{
  "hidden_size": 256,
  "hidden_act": "reglu",
  "router_score": "softmax",
  "routed_scale": 1.0,
  "balance_loss": 0.0023,
  "balance_bias": false,
  "router_z_loss": 0.0001,
  "norm_eps": 1e-05,
  "optimizer": "soap_variant",
  "beta1": 0.95,
  "max_seq_len": 512,
  "max_steps": 10360
}
Below are experts of layer 3 (counted from 0) of a mixture-of-experts language model. Rows are named router (the router's row for the expert), gate (a neuron's input weights, with its number), up (a neuron's input weights, with its number), down (a neuron's output weights, with its number) and show model dimensions 0-255. Each number is 128 + 24 x the weight over its row's rms, rounded and kept within 0 to 255. Numbers have three digits each.
Before each expert's rows: a language model's description of what the expert responds to. This comes from a sample of Wikipedia text that the model never trained on.

# expert 49
It responds to: Clause subject pronouns. Pronoun or noun subjects opening a clause before a verb, such as he, it, they, she, and "the company", "this method".
router:145155146102144130161093119133102131128099082169093133115116151106193135130118142099149123109118130136127089146118120127111112134113113116138143142157151181120104138148142155144109140131148116139149119156129152088117132117120145153155131100136139148145138135107159090169139143108172154154138115167091073164141108145130105101184135142117127132103120121092112132155131112119153113119162175138104145126141163162152137116150113147076109144141126095102174106102159126088134134139087119153156140136173172144124112097095165147107153137089150127123147119141114166105170119154165104104117145116112133090134152102136151139125161141128147125149164146099168131091181122150131105148125114071106078133083174150107131123116123109085147125116187133137146150136169159144163141113161110
gate0:142145161061125182146118105149152074087146128123131122121147130109132150127138136156123145125156170124135061146125177187140177103101102132128098123107130127121155061119084157129128147144119135094141123136127143093128128138130129138080159097133121133129136129089127128146150103131126117174124124129075110112128123118136125110137158101145127172119086126122086129157167110130120140132121160127128130101151193168115110175115131051123100167122137129081150120120139116125142087134152125133128089142133155189103122159130147125130095113128122123097109136138118150111098138088159130154128128178139173094156146072127150127129085114135164127116112125119125128134128136104145110125118111122129124116130123070132142180166118136132109176114133163133124125134163141135139141150120168
up0:146121122130128127121120128118124105102105115101141126185095134146107071144152117086078112135143122153096116097108197136117087138125090129093126108152137104130116116127137111135158129126157179121102124109129203137137152125137117205130100132127099127104127138140135102170103184108162136112117117100200135058117129127163113100161126152193145167123096114128112115100091123094102120108135151156118143143129136128136131126148118130134116137118050168107130152094117149143133128134121109129100110111116123113086122123096107150070134143113119140121106167104135131114128125121099127128140112130129174129117108122112164102102204126128128185107126127113137128158115128127138118115133131158140125119112128147160086153149130133118123121122091100170122145160092129146123144113094120
down0:128123135138130132149121139127155111137124142098131142112131143136102150132120094139128087167126150116093163117149149157130131190151152140142130127126127130138132064124116148147129130129085198159062123117127136130102126114153120118162087167122113126125137105133118106115150074132117107146244176125130125139130150063144127127154151108130128088139127159115167109105127117147120126128130171112176118114123074096126075128173139131125154100133121155142129132115130152181119124117134146128154128134194122127132125140146125133130199123123131117135121111128109206118160128187119127141135152128155131120135120131161126142150106111124116150100128118114117125114145131059119136126125089133124128180084141150089146138126141164144128103137128129120103129135088120141127089140127147
gate1:115129142099134141116144118147131126125125085132129136131134093156124181164127126130139118129109129138183086164118127103120082137139122093122127121129100140124177130167111129089148173126132129118110135164127062132136113135094127130061197114150122126077131132106125126130129125123152137127131131125105129130142124135127214131116134113083087134130129131130132095130128151130059115113097136120139152133138165100173118131149121117170129147113121176116128197124141133110144124195136129136144129113118114164107116109154106099128104126128131120187139129142102118149127140144128094141129113172056134104143174126122119111128096144144177128122104124124128104181144146078111134134120130182137148140100132137124163117104205102129128132148142126081119126123134154145163129133135096
up1:133119126128117096125128126128149138128080103137126111102124133080124131129108128124132120147128128121139126125124125102113147123162120084143121106134079142087121155137114121160117168129119128163115103110163165132129181174102098193132092135125116108114089109133129136079089110135130168134085176088133155111134104097127136127115128156133136123152149124087117130130105127115106113100121131142123137099126129115123147134138128119178171122131065131131048091124147140139147139134082079128111116116138127153106143153079203108131144181149120083101138128111133165096189128132112123112126127147121139137131132127130132116126128105082183119144156126096127125172153127094130149121163132162131129119118118113069089126123117123148099131162120089189107116135129127152143105122134204
down1:116136128162100101136133101119126187130148131137123120145129142129116121154099158109128119141134114130144120219084168119128087121132129132114112139129094128132093127121127126065144141128141104133135148125126129100197137114153157131089157117156134132129109172154123111101163070098118078132090126103144148160135123109156128139131124124170125172099146142130139154126113142123140113130146121147129115173148128120125128129155126117135127145081055147127104127127080112104120116127155186097130151136100106135146129184149127190100137139132121144150125130116155111127175160133125134127152093106169134091147124139132158142104122128127177158165136126130112158089129116137123067149121120136124142131131125103174120205186128125162150124127123137156079117159167129132121135143097124

# expert 63
It responds to: Mid-word verb stems. Middle or stem pieces of verbs and Latinate words, such as advice, deliberately, simultaneous, recognize, and adoption, often before -ed or -ing.
router:154183204134125110119106093154110134130119121130060099106049167105124117113170121124098109121159079155116133131100130138113116105179106121130122149164159153077133105113147137131144130147136101138143120153161119135114130155128121125103112104092135167121100123130124133143131154145161143148132107095116099154111115173124100125137126169126122090111133137112143129145141086127152126096115132123144094139101162128154114131116104150116137144107113079111163133106115136098148127145154151135126127174102103154093105140090126130106115122124115107072115158159134132120117102083121092149109168113139133120102146115138163165139132094131132151165111146126119177096165092083109150153115128080119129105104200128120164156133145107122152107115150110154150106145157169118138140165155131
gate1:161140166125131154138147110166097128130129101133124133131111118139136124134113110128109131115085112159141177127140143120126129161123131105137125154127120052129100101158147110085093231132156122124134115129145098133160123168133087118113101083130135124076091118120106103126115100158131131115124130121127172152137163102163124128056128124127089173137153126141142127156127101161083136162144132135156122162134148070127109124134162145131176128150106157129136107130133130128092112126071134125141117148168132115144162041104104126117146106106111042113149123118121114142126137157154130116087128122116127123148131128132139148130128100128107129132136154124178153127137131129135120128120126152100177111100145129131170130130131109092171153142131128170114129187125116125118133157143145
up1:129121080132127129152129129157123140120099128086101126125132130128124111133168133108137129092090133116162132115078080107122084128148136142131096126119128141128157128135122145131120128182156098126133135082119117112123078114126108144128122153118126129150157145121139066122126144117135186108152123111138127096130104128131109106125120103123131123103180099123137124113125186126087138139136124138082134161093127159060140171135127131098134177132130146057178113130110120188127150127170167115154054073098053132129164138173122136110162126113127128131132138083128091142135128137142099126137116175141135144134126121155132087075127170137096143072116131128161116137128128130108145122141110109126128123095145138133119127120098141137127122146172131124130103135132132128118128130169057
down1:142111170130126117128121159132084130128146105118074131130091127132080150114124051122130170145115144122090135128093100120117120174105119136121096126183184135085123138129140095123126128125167124118131125129109149083149105136127128153103169096167116119148123127151114051126136142124135128132128122135150175130125118127098112121183061118116127132105143115126125124105127103129135174169118157138099092128116136128101123163123110101138158128133109136128126151141179143166131121105166119120115128044112145179101100137132148125127145126129131149126127137108159140150114133153102130159102117140137103126163177113141129105099120186125119157124154138116168125146125147123120109112128053199124102129117105117132123128122119121082086141124116128141107107117106126076136118122176146
gate2:125120137156136132118123153128097124109153207125126134134105167147124082144179124111132139090138109132119136138128129129137130097123130202166106128130114102090138144116152127159133119136138132101164115113096094128144120141127098137127130128126178135130125117131163127112135111101120140058155138139152135142188087071134130124107129111144127102128140128123109131151108127158122125128139101155143140069121141126112141158108105100131113138132121096130130172097045177169126151085124158130131151115093134134146131108123120191147154099135137095124136120117100078114129149122107131120214166138133149132098133120123136147095091128095134143142153149136113146057123134115112129134121137128128141192120136134101165104154118141119127111123120128142119139128127126104129041094093130
up2:104123128159106119135142071125092158136133145088101132086130154154153132119166132123099104128156129137099126165130121132129124118125135137117138139118068146104135059119131191123128111110128152150128147168126122128127103138121158130130115107112133122141138127108125132124131122124148129121159134118148150129128093172126165164125133119115103186125110127137141138127073114151075125123107076127100093127152167129160108174123144128144125127128126128077131120143116119152122103125130186125109075072100135127150129151120087129131127144094096122130137139150148114137105096167078130129126131120149130132081164153128128116136117140124101107119239139156144143085119143124119160139130151125146137128120093132128133108199128201109149081116131137128157131163177133131129130075121155
down2:128118141128125162125096145135128131155120128136143070127139123179074121122144118128120096129137126127146149133194123155099158141193168130144121111129127108127104063081132147129092130127091150137116130125111141135092109130146120098106127143114093145066132135162130110126118114131142154096129122121143141089127131122124078071126140126135125129127128110162125109175065116104133132168149122163082140128100092141152062173132137092152105066075113134121191129112090157120182132166081139119128119116131115109128128131121129115092137121146143112175128164112134122120108138120140131099103124104122132141153136118110124119142126147133147139128117067116081119140117120133125156146138126147132125130158122124162115126148157129121120092125128120120100122128065120116102116218133140

# expert 52
It responds to: Predicate adjectives and participles. Adjectives and past participles after is, was, be, such as able, known, available, damaged, unknown, popular, often followed by to or by.
router:146119160087112124127085108123127175124140111177111109090141170127163072113138148116125142155133123140090114108133081173095111127148113108107115192168115157131133115124148127152116155122158131135127137125142129080095121148117100116122105095117169151133114115143165101132142152144166167162114105109141101113127098124126160137131128188102135089110146166137173130138149104140118113149169138147125136087054182133144117154125099185141125168117131116091130105153151149057142146121139120142135125135119125153110132124093119102110165168084118121144159171121111162133149102108146097091119157095128153101138136148130133107140144118125145123097144112130170102110125099135104132133121108091145120121089171142107154132121139126112134140126101186157151107175135136108126148112124136
gate0:103112159136132120155115134145116125143098133118129124136132161118110131132128094090125080128099150126128126112103126122127130063131150128076128129102141154128120138067129129128128085145132130129160128122082113096104127099128137135101123112173099128101137160092124120123138066139067129079129094129120113092127101146122120183092106128114073151097131116150124160131062125141141126126104127122141138128149132163133127128133139102138132104090134127160132131255146145128122127135131142136127141132126159123124131095110123132220128112135165135119133095128146132118118128165142159091142148107138128132135114142133081139096067127114114098166130100126120093139133119117128131175128141163078106129160121109132159140109139116112095140111132143142122090107155171144140132075131133
up0:124148137163103136063118179163137101146134129147089132135121130048110133092130104114096145131130093115130131094148129109142104126090117137137116111087147143135172101156140146120160130149159145127128125136138144124196164151118125130127124126115110127137099115123148165125123164137140138129169157116120113194158169123103131129126098132125117132142135115107129127129114127142130126133098137125131129135125105132147119096065095133121152094129079057129144134099124126129135125063090136129099075127134100142126057147152137130126124120134129132124101172128122128127149092071129132114133130066176116133109134102103128113120181134110133131078113122126117111146185172183122149089135128056103119095134133142130127137115085133116137136131127164143129169113096161128131127122127136
down0:134121107134145079139146103142110150137151132119154131133138123206115105157116144118164091146124088121143147139138149101149154126133123121079122152109148123116127164126095117189101131120113108100100147149119087127147135104145126130127144145144163121112079132121167139085134133136124148140105128097141161126145136111123122137090211123164176073127098129127126115129133139121134126151132116128108076124102152106111136174128141104177133126131129146189095087115134086181155098140135130137145120127063119132175129120126123121133153122147114146137126179104129148131179135128148136128149111141126141145107134112162057128142090132130136107108092150146094128124128120136131117152128132104136120152135127128192115070150109167173150120126129129115075117163107123137127115176112177
gate1:134117131135119138081140129168129122146114104155136113089128133132116143115121092149080092132081116129156125114157166136187129120121127129090127134189128128131089114144099105129118104118136134203155140142095146116129118124159144144126121134157166107088063122136128132127110173167151114133123122168129129147127130144115129119144127140139070130145161129129143035103126128150129122132125161105159126132205127093139129103130165135158193119128128182144130120127130136117123087108125122124087137131130128130082138083140107127160122128163128142127133130107136089152124150128117139130121063114077131057118143125136110094183148135139133080108143130127111078088128086137125149116132141141086119118129124152123108111093075150124137131151128114122139117129124128094128132115150130
up1:132128123137120127178120084144082127143137126126128131109134134157127129123165114147109124121121157131171138141126128087120138151120094127154066107125151126114136129156153095130143151194118172120131143166128154108020088128103109120137143119178147135072111136144145129116112099130127127093112100199129127142135151129159130094135113100108135084150168133134090078127105149143125140128125128157120118129129163126095120132124144080132189114115128147145127128176148148088161130154124129140121127132157091130133076112139131099150129069105163113153127088140123119135117098126122116140120130181127128125124143140132121106126143130124157125130165158122136103134088123080106100130127177110128128123130155211115139125111118088131132125086091164129130175112146127136141131148128107
down1:106101215142102133130181115096108122134132111109153120135143130134112066142127154066134126109140128094092126107119142105119081112121135129153111123121133155171127136138131175128066134128128152133153133122123123129072160134119129126129146130138090148124114123184153125119138160188142126111125135055100129115138082162131098158092123131141129101126098134106127072085125118131132134155126133120128134134136148111116121165092084158151150127109106127110155137120124149132144133137126131132133108124058126121109137112115086147135131090123140127126163113065129173127119128160151151153100117129111133171135100135124175128114161084164162118121128150106126118143140104131135130147095181120143139164080109129130136122124100122129117141147137143129075152109157117131183084170101118

# expert 13
It responds to: Adverbs and clause function words. Adverb endings and discourse words inside clauses, such as significant(ly), drastic(ally), often, however, not, who, that, could.
router:150151149110117132130106094125128135121114132188094105080107182093149110131134130098146128141155089120116099141063101142106088136138143101126163165139115168127119124158161135143108130118152111129136120132130128062074127134116119140138132105121152125130137091103176122157134175130174148143150096113087102131121120156141128139147143162107129064095136138083158158137139094121139117152121132138112143104114137135163120165129127150095099173149147100138147115146172146117115139132126079168142115133132134146106126130109140133098130130086117141115138124131117188102159103132155080087127165109144121104109149103157171136121154163117144132129172138122171126092167114111130147139120122071136090098094171146127131122105107115134122118148153182161148121154139162114156166129128137
gate0:103136151128145125164126132057145128145147129146149163199154127160127129150162178144129134124112103139129101127112128107122169112128125149131136119127125136124128128160130084105124121150107120165065120126145127140142175155133135158122119108135124131136122083106128125117131076132021113113123120131116126117150125141144141130128101149108123127140091135100090144131117119136140104129124128131155129075130128114126146127079129119127163164110120134128138127139083146126166098135129145163104099130166067171119121125177123119117167134154112190152151133140165129065135133119141142129129138129126149185131128125103126139109058148121146142124122134183143141077173099144132141142113119128135127128127135151124130141110159085121149134043131081137174117132128125128142141111136163
up0:113129132134105193110133141145165138134063134120133135125152135151177112136097131132106161141070156106148126127135146120126125126098121105144105128134126131062123151119133092188143130121135125063144123107101097100111114121133131168120149134115124142129129128142140189149122125143131146102111137103080134129123099146120119127160125132140114159177183098169140115096179119117125139131128162127143150127144122119151160171134129116142102124123148133115132122090127144140146138095119073116122129139128222126151128103124159101116091166188152130131101108155108114108177106127145107152150129118130126103143126082086132140130127034130141159100118130130135148128169138125076141171130129126115147125133127085125129129135143115164128129105157095108105137136131076105135115133130163
down0:175176115092123132070102224131103137139165147112126112136112090128129122103146128129149170136129169129122142071106113111159162129100072147126131131118121111161124133128116121123113140123131114114135088129129158144110125107128130141127159129135128127123129104150127116082131083135110130128068125124143129131134161137116126125092171132099150102128137083115053120148128129160122162112105135131130155127135146120141160081151127142129128080130129165109080154133140126148136143104112132121048127123131145182175121136122184145127149157126112127161105105067140087142188155119148127163135124160126125125114137123147121140117194144128154124137130128112128131174137103125115094100153141133130089114131107111124114144171150145132105138131093130079144123102115112112122136131155166
gate1:145136180163131120120133105145134164128123130104170115160121128092125154116134038174166074134158120127174138183123144119103104183129133116146063129079128126114143108128113090114131126150130129161141138127116148133117130138139111091126115117126124106120126148130124125174122118121147112123130127129097128111136144131149157123126122113125107126108126081133128103131107115120143135119112120141165129156125115121151128108119129104117186128122096128121121124131164182131103052133130165174135148148122128080115083130136155110137125113112137177129138127106126133120107139085178107096126104120128127117127140119134124088126174114141105131125131152136131127141160130067130136136139149132131166119129143132128169134086079160146140124115112100132113072068098082171138120129224130
up1:060118144136113149122111091117099131114077133148137123129113175127115125129167112110128124127127162113116134129142116154125129128156144137088124113076148166154142148065168125104118149095128141129079177126146127116126129127102131133126115150135137133104100127113135123115103127119128163122134163108128101132172085128140179135079139136128125132170128105103086104188106143154142122103137199133131048091132106132135127095138126109116131132124057128125133127205116165128106139148140137135113198163127085116123160125129081114106117126131115173126131133140123156142123151128144154112138109097136135141135131127123142125156104125187095113127134135127146123088137092142146163129143131128132128090120195140130084122131173152162127095112089149118148128083125153128131121126117130
down1:115104107135137129127144108106129095116116145151132131137130140104067134143135115093116125132129115091096089058093160192163130127119194108122136130135127086141124136141107101196148124135119158092141170146149124129125124143102116142159078104117136116162134133140120117121136114131104124118114121094125118094127121145127156125127131114137117121124149176118125158125126104180112130130185184074132114089113116138126143143111154131119092088114114135170130098137094128109132126108143089140126062162117142146103105139056135147105157118122125117066116145188135115154108127128128112117128166151078111108130119125129112158128123139136086107092130125126129048082116129142104130122140129167154120165156106129165107127147112119141127124128085159126143142072143118118122142117123119

# expert 22
It responds to: Latin and surname endings. Final suffix pieces of taxonomic Latin names and surnames or places, such as -us, -um, -ia, -idae, -berg, -sky, in species lists.
router:150178120110133109144102130160090145087091141134076082131147130149152105126118148094130150151155126128080085164117118105133104126122088129104142137143170148105092118084136069147097119155155128119139142125157129115121098143080100134129140087126135143183085121108130150158140168113153126157112122113085130129110132116126139130160120147141120128132120128111139108142163122169131133149156076147094099096151156116136136125160086115131134129116127121115127187161138143109149188132136117113156148102129145119122176096112170103112170121088099104147170164151128123095134132110158117110135120111131159114139136158129162128118148123093169111149172103125122142126137086121112092143138127085154093121072126147129154129114115108100142102102156143159112151166139137065114156152138135
gate1:128181125148145139168131115122131150142130131130129088127086148135128126146146143119123140141142140130114128115104144131120118096149123193094126125120096132126116143134127153123140109127110129133127111108116132103109127123137019100116155126138135140144148089119105132108124108127086067096127123137142158142128089128133139119128089133108121127128107124156120109131138125120161129108129112132067127116147136116130109139115124145125112066130133121128081129095143089127125156118066138137136134138124133198093128134132079118128171122162138158152123117127100146129114116109122125111127140109131131139125128154140126114124159133102125128099067160125114167126127089130117157125105148133086200056128086130066108021140144127113115105127114129129210108123125119136129138089123127
up1:110135120120098107116123086125115084121136118115125133126136110125129131123143136143162116135105113130168151150136115120116105164102092157156141140129089130105084128111129131130098117131059115102150115129116113114104115131086159120105084177131180094131110208156166124126117127109113121145116113120139135130143176124147148125120127175111121150129140150123129109127152130113143128132070125159120127128117129129129124133127118125127121137112102127117109119127130129129138092157148121123131147164116097125133127129120125127122128125081128129163101130133113075129113112140155127097142190142116124124118093188124157144130122121137110154124208127106113084139130099137185138178178079067121086122111128128130135231126122122128123143115125125108059083093093131073134102128168120
down1:189122127164172126155106131117086103061128117132080120113139121171104114140167109125113129157173169112132151136119112128102135118089137147110110123118123136137141156127169077123112151130127134130158138127114149107137129126108111116128100105142166130188108117105143135127148149148107126144204125126105144124139118157148138113128132126133165146123128135140120120097143127172126117130106147136129136136136154122145129103112120153121129126126105120080122107115132141125124205138084128140093125128120117138120071121162110113121130128126092134189119133115126139095053158103127119102126074132132121151150135110150127128118119132076127103121128129140108143058143114110154073152157184119182128165124135138132129131120127111148105161134153164234118129137114146115139126108157146
gate2:140115109128121128094159142173191133121169132157183100106132126146144124134153133130103129135125135164123136122182137139164119120120120087143150101103109109123126102137128091134119134117090130081134130143148129170120142138174177139088096114136120147128101128121126112202147144144140122100137122129143154139118167071144116122128117155124125134170125165124129123127119129128114127128111141168136137154128144105132128133154171133128136119117179129134130182124195128170164081155149149105163114146188098128123128095110109131141115138162114164139123113169154142102129126119118153119127133123119164102118103099143128176128139091112122126114091162131127187172154130138163159123132131142123120140159112135189121139147101094139123125124187117124151118169081128138175125057118155
up2:137171122142118115166120139156117153124074162121121092121123112129093130133128131126112136126179134126122128109120126138115107125158112124127122135154135125162128121094132128130119108119138139122189147100110116176118135144133132144210125139115056147140131121148142183130168090129119137124128132136120111126141103144140119107085099078128117151168137147192131118164090145107106065146110117129122102133133114125125138120122131138072134128134089117108165136089129119220141120195151125170113116112133127130121156172091135124146130098119142130191117117126097119142140107079158111141124123145114128131131171132155093097131148114130131151196143143095139126120108102096148070121135132124132119134182123139115120161085125129107144130118124100123152174158131088138099115129138124
down2:136129150133155146129193100087109077166106129102139166127136138138092128084122133123110112128066137103135080129137121112130137095124110131130146121117102113119149124123089128128126128133142100147144121128125128102119124112143103058091106123124121157109131129137120121119113144070108059153080137101180098196130177082149157138129149120141142141154130157112082136164122121142127185119115113117155124162150136156108135097185127119148180099128081131116129162130113150106117129119119132083113147113059158127158127130114144114122129167085127119131148129085137126148130129121116118129115124132132106181116129145131076158132075083094140126129138126147120113116149117128128128088122132177134115108176121127137075090132138112126132090154135138116129114153125165105128122117122104

# expert 44
It responds to: Place and surname endings. Final pieces of place names and surnames in tables and lists, like -ville, -borough, -ford, -ton, Fullerton, Lafayette, Takagi.
router:122124141124104143133098112133104118056121130151123112119137140150123108112140134123153129118131142125081103182117118104121122143152129147111154145117164181078104132125150142124148141133103131110142127151150098109138098112079098131091131124111131096132136117146098090183157144140127165187139099166132141156122100160130124121173144138131113142133148185083152137158144140149181133176169111108107128112113138127119137152158117138067116140141132097163125129134146100083134173133137139129108155134114151157116162120120136117100142133078117146102169130124116116098142090137148116144081100069119145106154151116107141106139108135138153123114128126071127156150133114163078087136159097095133088105116140143118159104175138134109126107100125138134199130137185131122102138127154136
gate1:132128104147118110148162112114154105108128108145126138113132129132207129129132141116090136120108128132171140140106100149144131105116125116122120130092198139141107124135128118122119132144122186147128125200119148125138131061107138108130122083152122128098100201161145136128132106166128128125130169135122125142113150128126121136124111139126132129091085136110125179127124220136143133127135160134118174152124128149114148115149117128125129123141204113103129134111107130071152170139133162120128093134201155133193122129155104146132088157095156151129075125116128128126127128137107121138158135141116148100127133129129140163123120137132132111113113146103117126103127151137132128132122128098090189133132134130128137155127109117171102104125093126072149144107106121124131066067100119
up1:113128128122128127128136141094128101117128105147129100147129116067139153129130063118127123125139138151115116158161090131130141114130120147150108128127134124158130117075130125108133132122163121124129132058123123135103151129124150172109122114107123127150142167139101108140126134179038126152189155137117135139100139113109125140105101119128132108054121160125112074108130127128107129130155177162166125162160138150099166119075150127119150118177116134129126134136165170124171111120107146137065135142115097132150129160126159105140125141110149111134168111119110049155124109127116108121105124113107162108078118136128181085122131137116114108138127130094115127121119120150128127056131095093094164094104127127097129128088168128131123123124129140114173170114158128118121124110129137
down1:152128091150142141108129119137136125147119125126170134135193123098138129131157127101118162129143160141128149131133126154093115102099149139129050086125109125117126129084105163121133128134129125134143082177128115139129127136116150130128128092177139132109117167151142114134165103178114121102141135124143119115111109136110136092127150130131139126119124074092114095202098119113131110162117130128130133090132124161135128139121160153169090150135125135138140128117106227134134085090146070119130137085133147133093185123156158098095116113131122112128116137088136131132112048137124148121118107146129126136135094149152134053086170134118132115100122118123150128180102134114095143130098177126107139124124134135115120143136102110139133108132099130158092080112103139107129107103145107
gate2:117121127107119159116119103133109102092059160118126114144124118099117086129173128132140123135128149144119122143131111126055158129127149122164112144126101180124162128158130124102143123139151126119135128154126137143127102124128100128130114130118143141127117075132111173127114129104143177092112075082126135111129164125135133117134147123135138172129143122096144128142126186131083093115104123111131134108126096093100168139121081125125174124157130161111098128137128118136097140116179165136155132129156131131128167165147152062130084138131142031170130132123083110102126139121175130132167144152106165164124130114105153113136106135129147101143137197130125123137169167080139176091135111122138157119139128099152137122138113132122176108087130109152116133172124123125124127103141119
up2:126092126123191116102145103136162139115131177124127205134089118131163115107112130145130154129137094152158140155133141197077098125126125096151140141114113129111134130178143124127139126104137091125162127139147129131115105132106128091130107122163073128111111131106127170135109122118143133055132132124125099175142121140158145126119114112142134093111135123110145111124130163133123077148081135154176118123154163110136130102125105171125131121143128091172155133096138127111057113158126131102120138128139123125135134145103076121105122132133133118137142131155121114144124136127159050120131178131088127141135099104086130139140106138186133136154099126105129157122142148090099160142126136164177071122129151139174095148177121145153145107117091124146143164138132122128130091142124127
down2:144130163125134120126131141085170101128164145136101116162125130141100161132163131140131139062155120129151164142123169150158196152134128109125128145130090147128172133148133107112134198121106091147125135087119117140169199141132113137115145109142118116141100135115129191086133124099092144127122144120131140081175104104130119170071111164146125125144150114142136106129105123177114124123104116136146117156124121163128124093118131119135105139127142131125084127137091144160108077109133137104144144161124116141164136109156104123145138139140138129153092125142177127138085137069128132118116151132115155113136135143137135148128123157119121130130177128088164126185117117103146118093157168126098133111135132133165131133053143130073135195136125140131095139143155112138152121132108161

# expert 9
It responds to: Sports-stat article phrases. Articles, of, and possessives in sports career prose, especially career-high, a record, his or her, another, and led the team with.
router:137130132100152124125121106142108128118094136163143137107136124130126173056181124091122099104137121122085100125122145129131114129152098129134107148135115160106105113108159128154070152137139142080105112142133122156082117067094131130097106126128129119177141084109121110133165147154107130144140106115108121162117094169128107095142102174132119126100191110126139126122102106134136092167106134145114091125118116113148096117139119117091114121141147112124130120182152137173131131151113147183161142127104126142097128102134127129137144117145107109083125114111147160127153111123148110129179130111118111114103115067088138111097138128135122120112136135144158151158133124156137150148139098068171085109141146128078181161122137114101144136126133131134130124182104152108203159125134093
gate1:128141144062136113129098123109137125128157121120105154100123133133128128088126130142121117127138099104055120137148127160114132076105210139114132133130078163131137133114130079118071130096128159082121128132138142098153125127196134131099126129195126133128132121116169181139215102109137110174120117071153131096095128176132135109125169115162132127145132133125134134126130133136130128141088127150156139124112132142187127088092125129104091128126072163116134121149104114114119111116161099156149119129085127130134173146161133135123129113116136171124117104127123116126158141128134082109123052073119124101152128126162129124123147117129123137156125164134123130159132110137128114152156128128130106117169129155127169125121127138112140142062134147129108145128115112130130112128125127
up1:133160121086171109128127131131139126147135118125127129134137128149130158125071111129059077108148097134128104129125090155119117162126126147130157154118120116129152128118128129145097155127101127118103115112122130122132128172131122125125150138231079129168184126134142125108117060118104153161114129091123135095127143115128125146149149122120132125080129129112105107070144111100104114155136151145175157135131122137151135120127167111123073147115131132132160122167139114127179162185128114200124094093136134134107137087162154135134122093113128112138222065137132130139129128129093127139111121128111156117114135130177113155087110125100122154126135074142111109129136116131098126119154159128134137151127098131140085128092121119129137144106117165113094145153128138144141145130113134
down1:124134156126150157119131116112181129094149087154124091206100116132129097127110127137120128085094127129109129126088125129140105138128081133073128176123130160153103126129135144126128095095065135143074104179134127100111178165140128141090128120103110120148145145141131128111147116186125128108124124129128180147119134077103153129082097144116124141155128105182114186135127155121120133126091138117176124126129160168172130145109118147115133106143142123145089117153078131134088125132127143139151156086084123129135117148127120141149127141127165132156128133120112060146115162115112131128191121095125127144133160138130146181118127080084138096140126134106091125162138102129132083161100122131164132149147147135117161102152126125123087131116125127130165139139134143117157109131119142
gate2:131113115103091128140099127124161109157125128123121104104111132138129150111126100094098130128175084136115109147112134132129130128119127128159114138140128128049113133135110128122109159078099128108133168125123137138132111124112202057100122158162120137128170129101118123112128124094126136135142128128125133132115094129127122082133057179106165168088134135136105199123121107108133148065125165136129129124138118135096127171130171160114153130170078066137121099151128120138133094132112125147122137089132131135126125127119100135140158100140113128127128121146133175069113147186180093146133140092122129138147100129144128142117123129156136166165140059142127095151121098124119159123114135125141136102154158137134145114124123106132115118073166118103143128154126129127164127182134151
up2:073123134121099142141133112114118174129205144130154116163133134069141120117127131140102128167128165129117119125126091141136128129153133166116175115119111057130172128117157122181150136162199123128129096132125117129106136163128123141149118134124131115127113141100130133132132127122180127128127173126123131203123127129126156208131110176146127067109110127133130123135182125130099170130113106126121117129169134150098116127135102158142082124124162140117080133160093090107108107109093133125142083175159134123130123171104121130114128124123120140089128149150125139120145161115136101144128183137139137143160128108124133110133132126098126112137137122152114127120113053124154101126135138152128149121120137119109107123161129130118153177148131106116142130090068121125131135063125149
down2:200176108127116133144132152125131117106128132082174113128114138121125110099124171128130132120185142139080195131126108127132129148072148165107121128132124135126096067129148129143182141116155134122116128146130131137151126129137056136098093128155142125135096110130123123219111124133142166095147126116154167084128128128078125128110157123123129112144129136094113115123118086111168161144131122096153090156096124141140088109184144110120136127174187180138102141107132093094133128116104128128147112128164128113156140082130115112119126131128108128128107144129119125099134100123126131156158127147167116136080114128093185110127133169117163132114106105142124169166096141136118116131116120127127126131152111113150121127132134134154149114117143109111113122093158098067134133093111105